Below are experts of layer 3 (counted from 0) of a mixture-of-experts language model. Rows are named router (the router's row for the expert) and show model dimensions 240-287. Each number is 500 + 25 x the weight over its row's rms, rounded and kept within 0 to 999. Numbers have three digits each.
After each expert's rows: "gets" lists some tokens that make up at least twice as much of what it gets as of all text. This comes from a sample of Wikipedia text that the model never trained on. Tokens count by the router's weight.

# expert 23
router:505513523503490492518526516517501468531498548532520495508471499538495473527516489481511522512483530519504527479507484452485487538522512499510492
gets: ". ", ", ", "; ", "{", "_", "_{"

# expert 30
router:482517476479508524478502468494466516490501540475529565528490528501483514517528516498505456446452504511480526500566461508484531552462481504505505
gets: "about ", "March ", "September ", "October ", "August ", "May "

# expert 8
router:493517522504492512479487481479474544504510493486555473521512516501557459479509471491513550528495472459495473475493516534509509474533501491484531
gets: "is", "along ", "on", "as", "y", "us"

# expert 5
router:454507494518499501484493494521468518506509463516526461465521491535496493507482489467496544499509481558505518492488502471506502520505515500488494
gets: "a", "e", "i", "o", "le", "ay"

# expert 27
router:464521439482498521510517515503476549494579529489498500465508495479539480480504507484519508491509511536508497498532502490487513550485496455512550
gets: "in ", "In ", "on ", "both ", "The ", "either "

# expert 18
router:497482547536481483505521492527517487458547481483483503491441519484497526554477537468501467466520461503499470547438499498515495521468511531469509
gets: "bl", "Succeeded ", ": ", "Preceded ", "land", ":"

# expert 25
router:488458526491470464501515486486475503527483504514463505548513506508457493540514462491463477562540499467514526488486503500490464460480477520510511
gets: " ", "0 ", "000 ", "— ", "100 ", "20 "

# expert 1
router:512537479523536473519485479468502547459533508531499506473496471529481502517520513471468527483528506510516494488463510465509484502501496550482528
gets: "1 ", "2 ", "3 ", "4 ", "5 ", "6 "

# expert 19
router:494503469483514496497570482521500489507481553504490494497508497469500500485511495516476562499520490540482478472564483506517464481508516541509528
gets: "O", "Ch", "ch", "Per", "Par", "Pl"

# expert 6
router:489481494523485501490535488496508504495504460468520505516505464512513508529488502485499475518508465533488524474519503492514509557524496453512544
gets: "ia ", "us ", "i ", "a ", "o ", "um "

# expert 32
router:521551491525492527528501486529530439563514500483521462508514493515477492469511480500499490520514518516496485471534498504479487498531487484531524
gets: "/ ", "fl", "Mc", "de ", "La ", "* "

# expert 29
router:520472513493496501492489540525507467498521516504531521494501475477481544487474496507533471465530515441537486493509502474497497499479517457535519
gets: "- ", "| ", "– ", "=== ", " "

# expert 36
router:484562476475499496511467474447513517495502503487530493523514466464511457467514510492483527501501543485491475528490499499501478485522496496504463
gets: "by ", "at ", "from ", "with ", "to ", "of "

# expert 4
router:507478506481528527477543507499527480494504529483480473490492487499482493457479495527495516547484477478540485465449496512479496509505484511521479
gets: "\n\n", "=", "\n", ";", "Dec", "."

# expert 16
router:524484534469500498473431480448495534474475526486450473506519494474429504515486490535537543495514515511521526497472476517470482496491459537458510
gets: "201", "200", "202", "199", "198", "197"

# expert 31
router:500538493528524485504496443503466554509508463518514475492518501485494472512493492480507488456512482467512504514505528498508492478502501504473525
gets: ": ", ", ", "is ", "also ", "was ", ") "

# expert 12
router:487463532508500469512529554533457530499464471497500556484512525510516525491503530505512489498540501517523469472476493487497516489487475537519521
gets: "G", "each ", "no ", "di", "g", "any "

# expert 21
router:495432522523509489512500496538526492483522454499451489486497515487475507498501504514479465493506486519518535514482519490508510498494524525479518
gets: "first ", "th ", "second ", "First ", "third ", "York "

# expert 14
router:527556472495522515520442467490486474498554497496464510482486506481508492501504524480481561461484455441481515568512520498496450527517501495475495
gets: "in", "ic", "dis", "ac", "ep", "ex"

# expert 0
router:533465502492520499486501502545474438473439561492495440540444505532532484455508492493492500504539525486510475519540485481496469478535501510501532
gets: "\"", "that ", "what ", "'", "(\"", "“"

# expert 35
router:489513490507510517498469470501476473475506541507517475493519531478487494508478488489462482488494523558510458521534491507524525515503491502490524
gets: "==", "===", ".", "====", ".\"", "\n"

# expert 13
router:498500479484507511504439499490508558473517475522444471519473492474498511482519469468513544495474544527481529461480538526499539461527496454494505
gets: "such ", ", ", "including ", "as ", "did ", "so "

# expert 2
router:513547498496461527507464495495528497478528544479540488475474489517509513488492490505557541497484511533499479513482506498518484520484484479496516
gets: "(", ", ", "| ", "), ", "; ", "– "

# expert 9
router:505473509484484521509525501537492480493534519477517487496490488512498477499507509505517495515488517506500531509506512521495504503493513452498513
gets: "| ", "N ", "-", "; ", "–", "′"

# expert 24
router:506507444512528481526528571513481561522468499480530481483507504489549521468500478520494516529493504455492483511462507487505504454522502479502500
gets: "E", "I", "L", "Al", "ver", "T"

# expert 17
router:493509462562505494526528460494467532474506460557523431488493501507461516471520515474504500473524475478489481537496537502504474462516484513493535
gets: "it ", "not ", "'", "and ", "of ", "°"

# expert 10
router:492530500472489514511503523528543527505524531550529507493486478526470522468516530473493527494471498463506512486550509488511432445526504541472462
gets: "F", "B", "C", "H", "un", "\\"

# expert 34
router:510498493491484510524515465517475506525459504518454441494462509476482485494519496519529496468471482524492525493472507514523547443489504514502472
gets: "P", "p", "Z", "X", "Q", "$"